From a checkpoint of a small mixture-of-experts model trained on Wikipedia: 76.3M parameters, 1 pick a token.
Below are experts of layer 4 (counted from 0) of a mixture-of-experts language model. Rows are named router (the router's row for the expert), down (a neuron's output weights, with its number) and show model dimensions 0-159. Each number is 50 + 10 x the weight over its row's rms, rounded and kept within 0 to 99.
Before each expert's rows: a language model's description of what the expert responds to. This comes from a sample of Wikipedia text that the model never trained on.

# expert 6
Century year digits. Leading year digits 19 and 20 in dates and tables, plus award-list words like Award, Best, Nominated, and the piece ar.
router:56 55 16 46 45 68 45 54 42 60 60 50 42 67 38 32 48 57 46 54 56 42 57 49 54 64 44 45 41 34 43 37 60 50 43 59 51 63 42 47 50 50 56 57 58 63 65 35 50 55 30 36 37 42 31 49 68 52 43 50 32 41 52 38 53 50 66 52 59 53 57 52 54 33 67 62 37 57 43 49 49 63 49 42 35 69 46 40 62 48 54 42 40 57 55 53 64 35 44 51 64 35 59 35 62 62 56 75 54 58 53 63 47 43 30 40 43 72 44 56 54 45 40 51 47 59 65 47 65 49 44 47 51 42 48 47 38 49 43 29 49 38 46 58 62 50 57 67 69 45 44 59 59 74 59 52 60 56 57 51
down0:50 37 48 57 61 48 50 54 44 43 68 26 55 63 52 57 57 50 51 45 44 51 36 57 57 62 51 44 50 58 36 51 39 53 51 41 49 37 54 66 41 36 40 52 49 44 60 49 67 61 23 51 46 65 61 50 55 38 41 45 61 48 65 49 42 48 52 60 51 57 36 55 44 45 45 39 64 60 35 41 65 58 35 41 45 39 49 46 54 62 59 45 50 42 51 49 44 43 60 50 32 62 47 42 45 51 59 41 51 51 50 45 59 60 35 52 44 74 52 52 30 59 36 63 49 66 41 52 42 42 47 29 55 73 53 60 52 64 61 44 59 61 47 38 62 42 31 51 52 71 34 53 47 44 46 66 64 33 73 65

# expert 2
Foreign name fragments. Word pieces inside non-English names, especially Slavic, Central Asian and Arabic, after a capital initial, as in K-uz-netsov, Zh, Kaz.
router:54 65 50 48 42 51 63 32 48 57 45 49 41 40 37 33 59 56 35 57 55 42 59 40 59 58 44 38 51 41 55 53 49 43 46 43 53 59 33 46 26 43 43 50 48 64 37 60 38 44 51 38 41 57 39 52 62 49 42 43 48 42 55 49 41 40 55 61 50 60 61 60 67 55 63 49 49 52 42 36 42 67 62 47 59 61 46 69 51 69 38 38 48 57 73 25 62 64 50 42 50 41 43 43 55 61 41 57 64 68 37 66 59 58 55 70 45 45 46 51 61 54 57 62 58 49 65 41 37 39 21 53 53 40 46 54 51 45 59 24 41 57 49 47 25 31 49 53 55 53 50 67 56 51 58 36 55 61 52 57
down0:52 46 40 47 63 51 52 57 43 60 61 49 49 71 51 51 59 56 40 23 54 32 55 44 35 37 38 42 52 51 41 48 57 59 57 63 49 44 48 49 57 43 57 50 51 39 64 51 49 54 40 45 46 58 71 50 42 54 28 51 35 51 34 60 53 45 48 43 60 36 57 42 50 25 51 55 48 51 55 50 39 69 53 49 42 49 46 53 31 47 45 50 49 49 55 54 43 52 43 59 56 65 30 53 47 53 49 64 40 62 47 48 58 47 69 57 72 48 59 41 60 67 32 74 64 64 25 43 57 51 56 50 46 49 38 55 73 46 51 57 42 57 52 65 51 42 55 58 42 48 57 40 56 30 64 57 74 61 35 50

# expert 8
Mid-word suffixes, m pieces. Inner or final word pieces such as ed, ing, ation, ated, and a lone m opening words like mobilization or minesweeper.
router:48 48 33 43 44 63 54 30 49 34 62 36 32 45 41 53 45 52 57 58 57 36 55 40 38 57 44 42 43 42 48 35 76 37 43 58 40 30 47 62 43 46 66 32 29 58 40 36 60 29 35 43 50 51 45 39 55 54 40 33 39 39 61 42 37 57 63 44 37 40 43 51 62 45 36 68 44 43 41 59 46 59 66 54 46 58 50 60 59 29 47 32 57 54 63 47 50 48 50 46 38 43 53 45 51 52 39 56 53 52 27 49 60 65 50 46 37 51 52 65 60 57 47 66 58 68 74 45 45 50 42 53 45 35 44 43 70 47 39 44 55 44 26 50 34 43 54 61 67 39 63 59 62 60 52 46 52 52 49 54
down0:48 49 54 59 48 33 38 67 56 72 62 33 51 68 46 47 56 42 57 43 43 48 47 65 53 35 39 45 30 59 47 44 53 59 36 49 50 56 34 50 62 45 59 35 62 47 52 33 40 57 45 38 61 36 50 38 51 40 56 43 50 51 42 67 67 50 52 45 53 55 55 31 29 45 43 44 67 53 45 54 51 48 55 39 47 37 69 35 66 40 44 60 69 57 41 45 49 68 37 65 49 49 56 50 57 64 44 50 52 51 51 29 64 37 58 50 31 41 60 42 68 63 51 54 55 46 36 73 49 47 51 52 28 64 57 40 45 57 53 63 50 49 28 38 45 39 36 39 54 76 51 59 75 46 39 55 56 47 47 42

# expert 3
Name-internal word pieces. Pieces inside or starting personal and foreign proper names, often European, such as Lévi-Strauss, Wilhelm, Lenny, Rondo, Le bonheur.
router:59 43 39 46 50 55 59 48 55 47 55 36 51 32 30 58 51 57 47 51 63 46 63 41 54 56 52 38 55 40 43 46 60 50 44 62 30 63 56 46 37 41 49 53 36 59 38 45 38 47 52 36 30 58 58 73 60 59 42 58 45 45 52 38 48 46 50 56 48 49 56 64 47 39 54 53 44 73 48 37 30 60 67 49 28 58 53 55 48 37 43 48 57 53 54 32 41 35 44 40 64 42 61 38 62 61 45 62 52 56 44 43 47 40 53 48 63 51 47 56 55 43 39 54 36 44 73 38 53 45 60 66 35 27 39 48 58 45 41 42 52 40 34 43 36 44 61 59 58 45 51 67 61 55 58 46 43 65 50 50
down0:73 43 76 39 45 41 69 64 42 43 57 47 60 48 57 49 56 51 45 46 21 49 36 53 64 54 72 55 57 61 37 66 61 69 38 57 40 53 47 45 46 35 56 45 45 46 48 39 43 46 41 48 54 61 70 37 49 36 72 57 53 47 40 61 45 54 46 29 60 41 41 45 61 47 44 47 62 55 59 55 38 60 44 51 39 45 41 41 56 34 47 66 49 46 39 58 66 53 48 50 54 59 50 62 56 35 52 56 41 51 42 56 41 50 65 39 43 24 45 50 38 48 55 42 47 37 46 69 53 55 49 49 59 57 24 59 52 50 58 49 49 57 54 59 46 47 58 58 47 35 44 60 64 46 39 34 55 68 34 55